Below are experts of layer 6 (counted from 0) of a mixture-of-experts language model. Rows are named router (the router's row for the expert), gate (a neuron's input weights, with its number), up (a neuron's input weights, with its number) and show model dimensions 0-159. Each number is 500 + 50 x the weight over its row's rms, rounded and kept within 0 to 999. Numbers have three digits each.
After each expert's rows: a language model's description of what the expert responds to. This comes from a sample of Wikipedia text that the model never trained on.

# expert 20
router:529436450511465484510467392551546469424467447516418502427597527438422500500493528550414521441491502579538481541510592406505489489491402422555434547542455470522593466559532445469522549520562395516448477566629502493502448531566421496522552656490429495515472495547420484400556474575505532452387565499483505566520514476498503573574494422537429585436438583475539572514564487420324495445521516487439517533514561545486480513534559597527517451531549502525543464598524503547517508541489505
gate0:474491535519468597510467476545505469487540423502496466493568538519540387537482508523524432459469526511471527486585548526528592493476403473558386502471539530506529521499547479427397408488536496479484456506611552527491418504569522504467563457538383483482401613489425443409603422428467522500424519559588579478461460475536491528562458464529524417484444536440568536522585440537434564470413561513548511484554556484519412516513471566511544450501492528463578457451551491531463523535435429
up0:493448443480505432582519538536513462537510499447504565443475502484506454473486538478511501481520528561505469458523516542542475428526523551514457545529523493504550480570547464444479475557563477419448568508507466523427481454427458482534562566628416437479522433581475535497428468539527596389543533539506544503576435466444610532434424437557504544555498569507563456580410512453453526476431525537614551577550528538563545450518546594544486473464445510440543479461543492506585510442473509
What it handles: Syllable pieces inside proper names and rarer words, often after a capital initial, such as T-ep-lice, B-ib-lical, C-op-per, K-em-p.

# expert 43
router:514541442528569599498568425460529399431640476537394535490494448561397476536548477475581487450524488497515497458438554501561539501417494495537440542436471549531479375421520613513509461522553497477499434503582440539548485462524474499521531541445448563530493414507588453514538515460481548438518518525418522528510413587428511480585539459527441513468455524596551487464511546498430548518622501567514614490554400503525467559593475500416446521512516491522491549613541526546544511595390527
gate0:482439492509466505403524530509480487495570488529530551470521474489543459537499390534479526505503505501507464443517520492490569539481474485425565488413581535471543515490512530437370516505529494559477490563475426570474479488491429473517583524412450411481536476459556563442472544453548542526401498497540491532578505514450413437501479530502453485443409541506549475548537501414505471408556576500438513474424563549499455520573520554401475497564497495434590482480529628581412503465404436
up0:605461468479551471465538538500512437538548533449375504475470489451518460553529392448539551491529521505526513543438546444459548527474444504465542408489479463456499494434514604496444493521499470484447494506426457480471498499452462410507643557469507432439505588470549596444527534517608519468449477563451555535454430508556476425439519545455471477551424487512487503555466549503457524488510498505442538527605518543496447435586527570421552492559546465354592494441442552578434566522382551
What it handles: Head nouns and suffixes of proper-name phrases and titles, such as World War, National League, Award, Album, Empire.

# expert 39
router:563568515494594500537559517425567419512518520522517496467493503458470465500513494430605487420483516535504441573453565496566560466468407418559420582425404479500453394525459510541567511528528484500482449535561446392593520400424483503538485569452456554481537403471397483470549411494533537460517555471381463520459450559430508501511491414467518563480413580548535468484547495521429463458524468500448603546489469502540564549539500544489403500484512505547522484565416527493583430511417463
gate0:506490539466503614481478481483516500561558485459563521537492490513459393493493535423510506468501544568464534508395457554489460433511408565527495548510459564467563439509544487539457489439534541552491570578465417377581514448461546468494549592470450586456574578433462539421405517515460492361540534584454453536454511487513514561522566540490525565466420492532538509536505468506394460587519468498522467553511457404574599486526544541497466509459578516468553536407400467496421531441510498
up0:441487518469432455449463465447534467459495516498563538461501523549380502519544386447565461426512500560532603515475448488549533546476504552495487505566390483570490493558472509490435545540491481585468463442587468513580505452561412517520484611442413520525529485510467552506471483589545559466454430516488437535497427501473529486543560493474536587419400587578556470468500445464485495479496468554513429515451493460486458593527514502498408548575562515535417461417532481528486475586461486
What it handles: Later words and pieces inside multi-word proper names of places, organizations and events, such as River, Police, Force Heritage, Metrorail.

# expert 63
router:508407467501493486589591494395465481467498422522570444527535483508479444510492521457449442478438502424631470558435492564477418506453466436563513476430425508516510441493539547440487584470566452458509574557542519499510544511462494424480523581462436432589558453516518558512553522495456440525577526439447392541523548587558470566549483489523504458489426505509528524526537502457387420417607521582426572512519517595579436454518547560448429484558445462559578476556521555502603435447493613
gate0:480492544545551480563541538439494548482439580525508445590499473453534536501430458543588470466581577478563477553529491435535426576514471513638523498521448499436508490536538566483495523482490525485352454593533460509477575454447469496414522548547577507543463510485526439487415557442576457520502458502471579417530552530448521532598483569501387536493489562505547485535560503568501495533557547518531470574533494572489537505475448581497463501490515503528411552437474576586502527495569460
up0:562336578510430540413522494518517416434491481552499552350584541564470443466572539519439477486459483502432506443540464519445577533495500586505516466543484615562474491434410432452518401491506426509498556434440549475549454590508493456595512537518520531520470476520444469463518477533483524472372579458519499462542482521608536379456388422503533499445567485488489482480449564537499583492446489442504530540434513519500435482467490496569556473532491491445455518498581494415550599444470470
What it handles: Word starts in quoted titles, reviews and award names in music, film and book articles, such as Best Fit, bestseller, videos.

# expert 29
router:506497467471536462445449455495548470520483524539551477425460518488431466462471389461613506460439438452560402543463476460518441529474509512491547494557521585478567456502527475435519566523523373451499470489529504493570518507448460478458536592573458553483528454436440505542521397541400617549420544458413545522428517550540594578505554486534478493455414587467491464528483435505486417496483543504475509383563531465535548439549515478430512568517503433473517534496477472638482408550490483
gate0:520590501499489511574432452473527446473568496529452499497487503459494455434516417550615498499543442509514442576571455483524520509523498497609516511521550502538474491541551588512523488579525578518537530474503530459470462451488484522487535542469456493477412581511444412565484541542513542581553564465418519537411452512461518565504597421560493392489522428453490394468482411425495436544530483512466499476477538489507533480526490559402478391510427425478508463365560481553502523503409402
up0:505500427471460517538481496533479479498499494534488553462387481541427488495554520543613431545501460536540490429541433521420573557539437477424533434546528504497561520550603438551517502516522501509454588449490534517469461500481392435513554502542451545614426442551426525574462471546479497503587568418432486497415427541476550577531500469557418467521461387517517487511539434419478497557521511501565530436503514513453488550485553474535533405429386428434485483421506460473518480527394479
What it handles: Auxiliary and linking verbs after a subject, such as had, was, has, were, plus infinitive to, in narrative prose.

# expert 49
router:552563436569498519493510492422499389435626503575539546487570471448446505509527521534528481443443479445495528540398479441484517480451507459463450431479511603505552479430550487472502526499551516577449496591473491477533545498453531504484486552526517465495542505476472556532581511519539533474524513475488397516506576485559576472475502530497476476581441523574632542469514586467438449391577524554426521497478530531545501434566537529420428502506422506501555457489538540559542416538488496
gate0:352489439547466426468599479418496435485565550408485369475430492489443509524443527459555339498449531422484530450474549560417521489516443505483462481460551504509613564509480392476454456494503563528498586596514551485539473528496440548508506496472475520487554466511481491488469503470558485592551400458504494438439581517416462415492555584452528471574416501464570511505594534501456511553460550480489479536454514465494489482512566442408506415561545524509590469489505522555555469445493550
up0:542498501475489580661576452430475440502439564503496494580489615569445402555534479571478587514432524415493453480562443546518357547531453469488506491529512597498496460419466556509546457519437489450552627489452518443432429513553549421522556513519485420524512519470504495506463549483523496566477498593448464430571486551530520549402455536527502502528485384514577466480465543518508454431591564646526534410452559560455494461421534492460518480520513584519488437497551388516467485486405553
What it handles: Single capital letter starting a name or term after a space, quote or bracket, such as W in Wi-Fi, WWE, Mousasi.

# expert 45
router:536515492464477620553483469406468535494548494532570479540539459476562430507549445407496408512516413513538427472497522422456457474482441532514436452434525507453534520429514475488540505453511508486434499562449456439460579495502511419524470545551510485557510510452504527571544517553534560532452496517452502545575428493542482418554453545488532508516503484506554574455546468401396543410569545444448521500566500471519498383586537448468496562507450435580453423539490508494467476489560624
gate0:491611493430547465601486539481443482565502463486427509516407432504517544530498413483490624535494472473582474527547507410480489466470556550527407475447579427414574463565415492591499540471548510539324536522510527427563549552508529433543538440580508509509483500491512443498491435478514544473500534464449492502407464493449551522527498455497450512469504502545523576448517481521469489541418491515498508397675561554414504514473523426539544562498458499544469384449453532482535577473464508
up0:443492562456474605528505472611541527433481554512450513507518410513541518547573431546566550413486512542542454496462550489519539558536564456498520433388481450422489408526568488453460611565473529557526462455450451439473528578562551384541470502494519471556418438474443557501537464510459456499423498537495507444529609507553517517378484591532531478647517513461505557398520469422461539520465454474513484538485553496581583443554482465491529479526495387488475440452541499503578511435508506
What it handles: Single-letter or short word-start pieces, often b, h, st, in chemical, Latin species or technical words, like dimethylbutanoate, hypophthalmus.

# expert 56
router:530454444495454507527480458449514519519563456553550442556566480454396471555528492499439337510488435536484497555563556557489424519512568499495472450430435539486530497489530519467467488543558521457495551488483508516509517482414475456525514528590499407504616534429503519476525502531490542500498564463503446579518521547594466528431581473638461556455420497553544580490560486456419427393564441607418567437468525538469540462517505555430431508467388471413522526537518447484516519439445597
gate0:470592467515481580452524567507442461552392488506512460505489520462433555578482520482469568485503458487541443467631405536498508501492520551529489517438459470530529505518572451512513540366625390486495506509502475437489537538526440534567482487542496450483445435421549459445439573402347508473480434595498444602456416530522538561509582522520428465492434475551461477490530522501424503500467559625541403461455552551572463480626443479510495518516508530493512521554535402466520484485516591
up0:468567508458524536545514495487478445467508569576469423541445409417572498495542524485512522471449521446500416414508453487443543470505571503480429460393437477568443542498529472567371515503585431530513529503527492457506530511449548493506511430426519513392538451404582551407452538439471459614548431504582459517610450534547516563506621482517412501504510500420518469468503452466490526505513477515391490551513472543461583494616482447548483528493600483470511518474492452461481509392540525
What it handles: Opening lowercase pieces of common words, such as c-ush-ions, one-sh-ot, dist-ributed, com-fort, and the article "a".

# expert 1
router:496483397485539518546492514479558410462428490549522556406544453545402419565488510435515447567569429529443421471519511496492382482461482514445507501509548559568504423434483583498460486567464491503511525508554449480516499488514513488539499509610531498541562452544528522412500539531459470463484512582487485503436511503543608521471553457553456483480472495576493506492495517489488514521500544529428546426501521507488494455640452475395489494506529556508504471594513570520534440510422446
gate0:500461503509538429576494520496577417424515475401537413488486523501578523528553528454511511527559416474481516441496507466500499541444513550531495506428472462541471499555494417512433490536495468509473476496502570529450499499540517557554496524556452574518548464513437400540492536558392511475525475518483508437557447478456543424495487499553585522612474441517488474644470539480445480435485535534495593534529460452481521423497413613432510604457444569520483468528508542471517495511547540
up0:552444465504428567574549566513461469567417541493471388585586444560485539455475526470430460538540502539590526565522507460536504539429511462463533469388500595552547572526593411569553535438530411416587539461492525443565480437511443533514475475499609513558518507540584494548564467458528473541531499556416481543502549561416512543410466469458484439523546516492509542458485503570497537444427560583440472459429538509506441489464474511420551547508501431576518541541425511556494508563542505
What it handles: Digit pieces and separators inside numbers in tables, census figures and coordinates, such as 98.10, 0.33%, 32.80.

# expert 37
router:551544452466447479517414434466496530446491454588483511456476515477515510496445528551562435468462427476551479565455575460469500469416509548514447492409507468587540455453544461534433606541555517532519518433537426442558462558451454511508551570517460502517527430517441455447546541504511516474479640489500492602487568511460457451494519566546554526446528548519503605569514557433385501439561492459494501471557551559515528546491419644520424482537448494457545469506496560513541539572440483
gate0:515502544408425564557541510492409425448399498562498455430418449486502489562460465530553495429430437556616451530362512491524523537460492482431464539490464536484544546512443493464539628537503509504558483481509465518504512572525427480540442520511421552516498408542540499485567537532472448532422445500434407550509475500488459351461453532479549553508616490519521551532456482543393463523526512487508520468467436467497519554486476634573452568484505481512560495513510477565480587439507551
up0:514590543487513447501455489516435512503488386501547523553572469458495517429561576496504475500521512363515478503434397503541563524435554476523487545380486507547493503481461584562517547510401469411567572469483401545488492513457411451556484436518503428498480464523566513587486517469531501516478525580508476546425549537547606505571513413584523471501492549530518542553504517518485552590574518503561574568508370498444515551491424558491423575507407485527440520418410485518475556498516440
What it handles: Second pieces of common words, such as winnings, Mountain, Host, and the en dash between sports scores like 77–58.

# expert 50
router:528530491578610576483460538546483488478548402515572492447517438447477516480529445448581525459443436526473514464519486485453453366443520454457509563492410539531645526517572486475463569563550505516483543455522529522501520509396516459484534550561548570627490470493499451531563428511391506501531556450413523569488509506559529457443511435554552509427402529520515506468556530494476450485540528524465536431524554515495471454545453508512480488504508522487487506524493496505522464528466493
gate0:548531565543470556525515539559481403591437428582528418480469414495496521471563491624485440436458494527500544582551549496499442366559502519503471649521441467535526535437490468487538533546367392438486464583565486563493554512488445462548503514480535572560493494450446508555538495516490488535549463541399571516418475482559560438588480490466460571446560517538579435405528596624427472521536477475531429513556564507520500507580438497496525450555494557406545544458595466485569464536537469
up0:486491486479514498499467576490506484506443434523441423494368461416491528452592549502487476433501511531486463616500493473446537474574459485545455607525505435505487564453510449537483495515416492422433442639578410605482568470503409484526470597539572540565475569528450516589490483459504528509517519524404511567472462557533525468541479423452562570492507504518490501495538542574531518550516464503507399470530531450491540493533399447365522481541525525473484592488549498575516407495575518
What it handles: Commas, full stops, opening brackets, quotation marks and clause-linking words such as because, like, if and according, mostly in prose.

# expert 25
router:534487524509487529440549401419559440435522468567452498412536563500411469461497474479597512490434540429579480516505542434482475491510434499535531429485476526554495407482507538476571474525535476523424444575545472529552423457493488507564547589473456579502466443521495479515511468582473528543485514515447431537558429533517546581425605460506481491386495547499498441523581429523460461500480466477425551467541504493466529490511510568406525483463498468502520575478523492590598432517478482
gate0:569511507472515482480523485543495539517476434512426456468454457474397532470598475473601599546609507456558535456500539412533440457458470484457493573461441561646536518454527507506568471634454365513503536482548507535507467500472475497569526514368473515509495538512529522512538552522486437458489549445577509552445458480490499562456484471473535510477425478516541501466584478447423514563427563505541569531544480466549480463473440540480542498483559469484484512449433545526438468489533468
up0:544525480469495533355490597517506440556510403530391460533565475475453507481526519520527510538518549516476518536442520494489344492473514459504460431495477556622529506524480501438535527483545438356498551469470525516429453445555546512497488479443544578534513556454545574609506511594558492592508543576483544546457434440487449546505398516432490469579559465578555541552569493506406466538481469540470514490476495556563481491552457523488475550538486530417539516425461592488505475542475448
What it handles: Main verbs right after a subject, mostly is, was, were, been, be, became, in sentences like "The unit was formed".

# expert 15
router:536561434483463522464609365503518414555512426468486555492532479536490444600459485426524472517515432495475442523519480423499452489540517526485535558507492533455578451468540586469475464442543460483550523643527509442481466528446477470461564484559471608499531390461517525442547351497471461486403519571533491494415475518518523548480514483537445524438419503521575497511496435406420443507528558570511551422593567472491508431616483547438533495567462447512464446660554573577566481522484506
gate0:574470535549530499464514395448547457537506555580468459449601518402383545543504479501483487511528550494455487627512553452488515493546449485453581490559495458501504468472546520394551511608496504482512468559517462455479613470506525542525572449463524458416541504410411510479570444496509483531531454499559487476417438476441507575497370544546540504457567486476568508474546516481449548548495401417440423419478520565560467484580498500417537512495430513552542552549551503598547519411530588
up0:461488657533445486585542519603629537444448562477635465460457495555400538490527502465593545514518467484497496504503425515487394485464449562464528584488519581550490464527480506562501536511515381534461550524444534548496517549467491573527417575546484447444454604468531429412514491529537543529534439497524506458454483487486499539482492517511401520546521497539532507434485535436493532582521445412524516470580510517452513465533506497518520470450484446457401496466534593513539502485524479
What it handles: Numbers, scores, dashes and column headers inside wiki tables and results lists, such as Votes, %, Length, 2–1.

# expert 52
router:476564439565520422475525512486538491525541513501535495478453438434404440522508477411476432489501492470479426541421515455490553475485509454537403433424335478516485446484557450420501532459534487473534532554478473533471510508476482427469587514489524483505506514427519541501561427529530547507493513427470425474535562515618471473474598488631472515416475581473478568440527523409515557409527516547477481474524463484480570426518489522451422562582434499531536499545379521555553451535470515
gate0:523542513490514409446467472496511444560564555591471545532503450602508607503474555494640552516551429540467467534501601432553494481536454607465478563462525468444496464542472529496480485412522508483543416486552404511491521495555470415562542462519554518533572467557495463505513464487547556485529545463550433517437579492418474461529476488535557570482507407425556420485490554531527493488466529604534443433487583513494483528543509487415498526450441447504501535418405522519505529537468474
up0:537395527512438551508409494384519554489557502534524455497430536464502474510520531565437432485488603437415623520616432610380488551515519424497580440468508384534539576484482435542447482483486490467518513578461507489557475447431525493433477500530548488527503469557564534504433539486586481499482480605479576592543503483584453543395511499480505455514472513586509475592526524531490470582418466475410440501488530499538458525482486448544553499541432461467457560580464526456507552501562510
What it handles: Determiners after prepositions, e.g. the, their, this, local, and final pieces completing a word, e.g. -ious, -ensive, -ification.

# expert 3
router:553477405580478532539545505484470502580515517449509514428481422471448473470425520487523544443434471452524479450374499456509481553513567461595474560533521512541535409438536490432521481484563500480473522479493435438504529413555487487561474658417510520464567494470486535443518428480582491433394465442446403551452435558465499520395513502522473576465445570454545515457469474422425479462512590458481526541602514545481538444512510531504448469512550486516510541588412589514530517480527554
gate0:422558528459555496512554456545478502548482544451465544489508418551475503408487529496542507474507512542513411504476546473507547489392469585501610534511537519445434522425401479391490469475433583542491498502511462503435576543518531522505560514473504511484574499564446471450507485496488506416483447450538476502487516522457619472492532524579493566555440540522560495479489645511396533443457528482511468493490446463445492505518541524454561487517477510559525490485429521430625540478499648
up0:553480547483351432534471462568505509522523495477474422503436527574480540503501523469445525446457451492462533507456516503448451491368468503552439497542588516468518487517424463457422501501504407492544565409502567501562576481459464461526525505448522460533499468507507457535463484452512610516543563535565469409573525527547503492561416605567590504553491496459530574469513466428478452388493510549522543506477425500442546609514502493530408410550421507458415491584524416549486496570473455
What it handles: The and/of joining institution or ministry names, plus word pieces in m, em or dem, as in Trade and Industry, Advisory, mall.

# expert 33
router:568531489537555475572505376468514432464602383539518598439533453456435437479663503446602442535470530497511432512509467497452546504474484467488493572510536527492544514477504567487544578565533449576453402473543493552575461416470440418398480508431432456549447417525540477531541519468584527569420473449404437472508495466560543563512531465551545493489475545488499488505559542487491450486564549507515468458523551601433530505524500503449513407512416421528496422539453536520571503549425511
gate0:578471556576398498535434509470579497450488412542489433446562497546470535394463497411558469509543489571488538565495442571451529602468481553495437534420575408585476499450375511401515515527555441458515481480604499510599484412479518516469561512450508572449516544391520474444486519530609470502498447427509449439562467588512551503446521476556503527559507553536551532433498503514551533531518462394462461614525563549452476414547444513487539462572522500509496504401557417564476519516507503
up0:436475491532517385517506547595556534515436435528532540497461562499521431488447517421534559485551461398432440436577481550491572527535429480511485511430569583515492555427563573627436496618477599470486469424512470491491436469503518519452535462659465533495572547485542399492519466521422532526469510567519535513508521514522442514412520476580476424426500476565417486510593451437463514584490474565468536457440526410482479498345487463561506535338486487554496501474395414444462397572478456
What it handles: Past participles and past-tense verbs after was, is or be in event reports, such as released, held, won, donated.

# expert 41
router:498530461536549463557609447373536522449512512496510549454518422438485532547578517426551545423509501488527422502604485434477492518536451469559474432493459506521510410456426568428428502519645460490469452495488490514526533407493553498419497458495448485483533449457417462554588450493513477475522457472484563510433515535568563590472478458493445483502446534500652586448479468452406483426596562474513581499539517575410564497554412541528517469509613459510457548495481524515567512484523507
gate0:571484514496525407522545391425512547432576506497526521509475535512460526488527563475611507491479507472459516471508425428471558523456435469493459576450457591491446460497499438560530459442523501441478492591464495488537513425474504537470517466475537423449530531450586361641565435535509513541437473537549490446509513519510491529546492537589503501532561455601562507462438521598511484409495584412473487377582429528419462457495398608435458443461576460494521506549353449508513518532457490
up0:578510533551475478380471587419515403534449437497506499501575547479475522465528445548439431491444544461456551469528511490558452466571527575482444527425435560468532508487470535522531451607506425554533547482448543480478445571521509426422479619431497494501500490572563481444526460432502530420584498547510464522425517496372505401420524384460471534445527563493441439574526535476507452596561480429427496601493469444518509529502511503526536482476445579470506520456508634475407487527517538
What it handles: Middle and ending pieces of Spanish, Italian, Latin or other foreign names, such as Anten-a, Etr-us-cans, Man-os-que, Komn-en-os.

# expert 34
router:474492440451530544455566453416608445480523480529473440435468476473487486591481460483581494497420554480492461474428522500501435501457439480584499492548449459564471461551514533501553563436603566459504511567584465506503474415476528415476580596594484410539582445516452474579591434499495518460481574547474453536530484514491509511531421481500560552557502522509485481579477534522388533440551521555521490536494571573521488455528523504520480515568525518426505467557514512479572450524578587
gate0:574469482451485476528587490510526564489569500474436454426430494544474557511423481440566501423507462549491521457639408566575500541509458447553542551487483458471464435478501501471527521558555462384512508510542465538462483462543476551439548519553488425503541545513509434555554392433582568498613449522517449548468444454475395479536417554502583469541500551569496499497496575451412515471490493491464534476516449510514516479654492453468519551465528551499429468572501521495426486545543595
up0:504612513471487534466490556550498526499468521481500472597545481414518479424587504564584530504501604499526454550453485516536462479471456507550554475467462455553559521606401529460492539451484460638432485518474527537540547557443595531447529514413525567559509425503515575467489437578425450485544501406441505456464478437392485597475533538448440551529432509485427487512526521494498471462441529451536419507478478442496470483428486461521436514493509497415561488435462541464481487447544455
What it handles: Hyphens inside compound words and names, e.g. Wiley-Interscience, Blink-182, and capitalized first pieces of names and titles such as Mc, Big, Jack.

# expert 59
router:493512451509539527376545436499548500456553416504504529516450446417443463548472417442490467461502488498422453556460474484584528499376492470461488426484518535488663459434488474473514548453534446481521529469589436494488484475423454411472454518606598510550552419410415538486536480540505553559501510519473454588424507501610469449468521428537462488501479542475470503478552565470481500465557556493547608454482515453498439556632507409518506517548457475512478487607511529538458427570442553
gate0:464455468499551567519477473495561510505503422509473400507444541451535552487428532500470555492500447496458531451492431569485499430463581466504515548487471376477495561444525485493483445513508500496575481623541535407371528412538502506560598481545514463544518468588410543535505511434487464397500487463425530575501542497501439464503469435457509424557538630395489490557523468491507561440442534514537546510498501513448526479604452573464542527616483412511502514505528464565551490505470574
up0:513476544428469380472530524556546548517434532510500515484463510544470495497521519594469500475495450419510474514506478478509565488498451517581516526457645406456530581514488571562475485535497628438557495557490495455610497572430622463459569418567462503515496481402494469422583468419519546440447590492427539619445396505456385467489547458526458562519513548501640494536444526482453412563516466513473550528528439528553586532489475551516443480458537506551494516356559518445514473447447453
What it handles: Articles, demonstratives and pronouns that open a noun phrase or clause, such as the, this, their, It, often after commas.

# expert 40
router:547444416423586495491565403530622447449465466589538520479521544495498464512563525481552522558472448488510401550495497484454411498507416531515467483583508477592599458415469497458516557482518516461522471592561520549525545490462488525486470550566564432572517400442530554554504420546477471531421575590537499529411461479472505532510502505449436488429516489478563526481477549481408439433542488531458534490490481563370490490483451538496479498543533494457481478550508515481612572523512563
gate0:493481436428536526448466489535545517512546467451513496523492447518499479420554457420504532541590569476451375562557537471507498518617433479473450477488546450523610440441376467507446526439512440523497530528519476451451542460569507557420450515523494468501502533459455548553455555471449610543515527468407589518494497490521492391526564422467522488501496572625542504472447526549483511469478409490541525440492525498407469490545460467336440432529558524449405443486560561543529507494518483
up0:482565519621421502504509592402519459459507467515500537361572481478517525553491519551524480442492476505578605431459545522490498511406466553502560486484544562513448513532613504555559427565578521487463421516548543538490478519448506431528453439512546541432460500463501467535501594470480455515551461457596449518553576529512420544432481435526581442560512447513513584526505476458510455555476527547459422577483512455585563518406545575532522526535452494494542577534488446518448515565473523
What it handles: Bullet dashes starting infobox or credits list lines after a line break, e.g. - Written by, plus born, After, According in biographies.

# expert 4
router:481526443477612464529560441516499506454508413545469484447529518459535468475548507477583486479517428554504442512483535539502407452501539486561521522535485518471442416483453468531547441515571528519488448599629515482508449484489515517442494587601538461550504453499499457453557545465437472446433596548506479521520535550491534548474627417549438436476466481476498529562493515411462491406624535507515491469574485504426504414537473497431451505522556489544468465630537513565612438546499490
gate0:501527492401508439536550473507501478509409420504483429426527552519539465489502613483581415483507460576510472498509469441590394452527557506529519552569534641473469457370538442553595471535348478472525425438547517493497514586459534511601515566459518553547553572429516496488511443477515512519525536501588467446447380508497529552508527498453436440511468481519512500473474454380468501461507482417444493490545492482509521414582475519509559621408398521510471561491496529521550535496498492
up0:600455477504562534487517499526449428479505545523540480470555461500495518528452471470551459553466526425400517491503517440415475502585408470484478517487539499530607577455444502502498601431458502477491473493506551609513559482496490419549504447468543489419431545489470500526531424563554510481501372489398554533515487543457460485456511525530571545485604479498497495541457455566610486479510482499502501547541474516546432478557514527506538469551550509487527455544591514547548523531515515
What it handles: Numbers, plus/minus signs and pipe separators inside data tables such as league standings and stats rows, e.g. +9, 0, 34.

# expert 5
router:560574544487505487519593511520497431492531467530494486506501524473473409547505579516558532416525512515526416518503540496501499547517479446506527563585426511551437307483489517535538433525537406460523514456540415529574526485497466479504524534531489528492559416509506450401608512563492497479552501481482400574433473544521594434503600534494427554502461452494511480459542560485409488455527506514438596561477448453394516500560485509418424526553488462622441520567446528586498523539425472
gate0:563544578498438415536572508485461598445445571496455522545502523521466498542527444484498530477508492445415420528503571467504455468465459423527556477589470522472477464498448430618502535582503580519484472491585467558479548452528465413490531585549483429527531369459484443482475565667504492530390505528535483501515523506577529515587565561497469585529475432572491482516526571476435516531445474570401483592446518468418490549497521671470441542547494434589433484553439488531543517558532459
up0:432502491449462458503511414482526528543501465440506406467523533469552552435522601423541544394573474509485525434493515520426450514523528482427459527557500434540513528429498558527522490528609428416548508472459561536526522385636523515498551444547401491381537567398511489534399513522454488505526493474464491654499493515458438569473518501510470491498480474508441530491466454536539516481478533487571493501456514444516587541495542527504502494509522563486499499593481555469533443445498459
What it handles: Capitalized nouns for institutions, places and sports bodies, often after the or United, such as University, NFL, County, football.

# expert 55
router:517497474505542537489527469488551518484571473513589573483482522547539423553528451509532523540471469487460420488473517522405492492411514492483514519433561506565535474428481488520542433544496491367469459604554504447531573460488453429509512547546506472520453530480526477461504422551535524502450483597446527538383538589491470480499559467529550540426469527485591448506479536413387458493594599533515581432612490493486529489601541598498502514475424538506579472548484657580421419520511515
gate0:560521427413497491459595549474525504482554593449583538477497499507432478472475519513563508494543491423360495480522442509444425520510565407516545563560509474548413487412495510524542498578549509500462494500453547449593569418514408443542506496402481521530507558588593528467518513578523477550421467546498482492431544544511435559551601459530515606459498472549496452585399490435499494544610496506544441399622447435525513505522491487620582431477433521579539524603483632495533469586412442
up0:499447504525535365403471492472531527503462528454428558505465513556573532516485538546464388521438483440522474483554543472513421530455450478542431578574502524475504477570564538475371374480533476544501548516460525504453475459516508520446450435586495566522492478505537538481457518568558505584551483475512506455556536442451499516542585480636566455504463471445430395514479522447533326525419471481543427501444491559428457536576540543382497515519551473505466468425511568425468465423570461
What it handles: First letter pieces of lowercase words after the or a, such as h in hills, f in fishing, st, cl; also coordinate markers.

# expert 36
router:560554459485565474467572474523525524514571478502539539528579504483441437563576511472534492511471450566548463579507477509548470482502477460480457475468464455467474523431470477423520474544540572367466534531571482502480583509459465405471595531518535513574476526433458515455508536512467443561426528562451482566487495560612499583492567522466478520496512595418529547421590490532473541448540571550438561469505490551447570423538527532571482548561521510474450510597555493518482514568578587
gate0:358461533450567496468513515444466508445573470503412576530534638437590437511561497448444465475486493452525451530506519514533497504578505515456503453420481522505514576532554613486498454461521536541422558547484441392585516508523527534463455449468505454502528542468527549502466622622553488509404469607423524550519508503567496475430631510495524507446443422458496535448440536458427562482547556536530546574528459494486546517486581537570540424544535556529554470473506456433524617563474600
up0:472505557553456442491391482586485513463407622535544533511504545494536469515437416562496488540440466491459469478497547426387490509502528531508468474539450504509499503422400554517462545526488450617527528473550565477447428498478468352469504511522391591522451420471527486480484439467527510428415519539538472486522548526534502494518621589426465481525415454541488487455508522553528446485488443518532538446476521527480512564516530481454584438429429480487446560538470446433443498534551539
What it handles: Articles a, an, the before nouns, and the opening parenthesis after a name in title lines, like (born, (tennis), (2006 film).

# expert 22
router:472456484530504525540480428558600569507481525505519550484490511447553478486509503509523511510537455440585427489418476552435588486520455560483542479488441446573496406476484521471512558527543463483458496500599402505471588423444517453504519559578434524608490473530460570503579551499463520614434575535573459542511526530441499524526514476433525510475457574571579464451467515463370541409528525531503588528547565506495451491509552544574419408484490565542535446523553486478589530550594486
gate0:461540483451533458445424553573507428483484484429521552506535436531495537541480568465488481480387478502458549419488571559482513493462418512583452555484445442493381456586524513495543487460432543549559534432558512425562461467455459444427521523519442570458504383429434593524497485486536448503468540453543425548468472500429489465519522411502391553509571449498411425470588504471546486479551459566472512445605467589480509437421499471545473466439544565502486468522453499509459469457479493
up0:409502494478462459582465533539489445549503520500447491538522466528552450529559485527561530450548490538582440445536461491436535491571534501470535472542587548544551522481448466544445471387505432515510528564456532624531551497567451504509509521488614480533501515552524512506540475520491550504613477593487459470532494493502548519480510522494505426510399579473449541529458481453485406468436550523473537524421438470466536464454471432474591650525462398455482439408559501573471548505462472
What it handles: Short letter pieces inside words, mostly in names after a capital initial, e.g. S-or-en, G-T-I, Bes-p-alova, plus en dashes in score ranges.

# expert 8
router:578447483434564540498553479476564465451520555548459476465540499468530537550525460447549477457478453552521358474540523513534446488517502497542459480582528530583443420477548568458443550536551469426513504522562471508536440399475532549507577519637532437542577416497427531520592363543552537493462524489480539501533470550445604501528405478494534564478499489506553510512565503381420571513485494508476473487526558501508496518592484527576393473600547428493448498522465500542548449491570521
gate0:549472510505549527454462668454479481423490605508505456511539443511376447518569486496495463452449421454529462480498524461392549453458456527496472532510559546452599598507614506466435516535511517459427480465390413477543460485451518437420500559577580408489436448494536525634583496513523522529514588430468515539420474428541476471457429474619442439433469537474541482508503530436490447570524478579551488416520562552558537552483453530613455444541473439529516456536611451455427449476563544
up0:536462542546556520520500555479521562428434567527589501506551483535488521551531532543510454386439438464565381477493491496426489532515435489514517492474477510448482585482527534558486535466472509510408455492416443492517436444454436533439455554605590522573560457509478468559558409521535515568561595463427511490421496529530507533452397393547435477463461459501476528523570508518489442491507487581489482417533566580507533609531515524593426414537522368466551421513564543518511569459492564
What it handles: Common first names and their word pieces inside personal names, such as John, David, Freder-ic, Har-old, plus "of" in titles like Earl of.

# expert 60
router:610506486425532462511516489427524375496538451575509443509548548444480489556612468447549545525450559571570415553448496479543544502453473508494502586504480441552462440426566485514505421490491439466471479575592399484616518472469535483526539550477482563524583452487457548573559508485450483496511553505424459531398464506470534470526563467530521510449488499473514542518551582415426444481498538565481546520549492489486513580494533450571565555514484512505473520590387545527489529557461494
gate0:570485477474496506548529469492533520428522468474541513473516473521460457568590470449587462440559547595532504538527571466481531511477492514452515557471484524494421509430479409596480440560490501451399436492551437387572567442591493496482590440505450489495541530487397555509425520515451605541415548544465552479408436505529586377546474483460499570465561494494449496476494489429427585433477520556604417529508456413540505533422588526433559555500478484531446516426546496394435487602451500
up0:509405523488456537474482496529566477450532556428393583486575515526444475496397498469452461463550493532513485557496435464594519568458556452406510487424465513560534464518427551457546465562502571527491430578659558551563574521523572448435530470483436552548422456496482466542446455520454619494527451562525541513489424477449394533527429488427464418533537455508479531420486447426424455496493470532540469556469563531463480550518503406445509566514519525486488593519632455472473501542412537
What it handles: Nouns naming or classifying things before colons or of, especially infobox and caption labels like name, album, company, title, Location.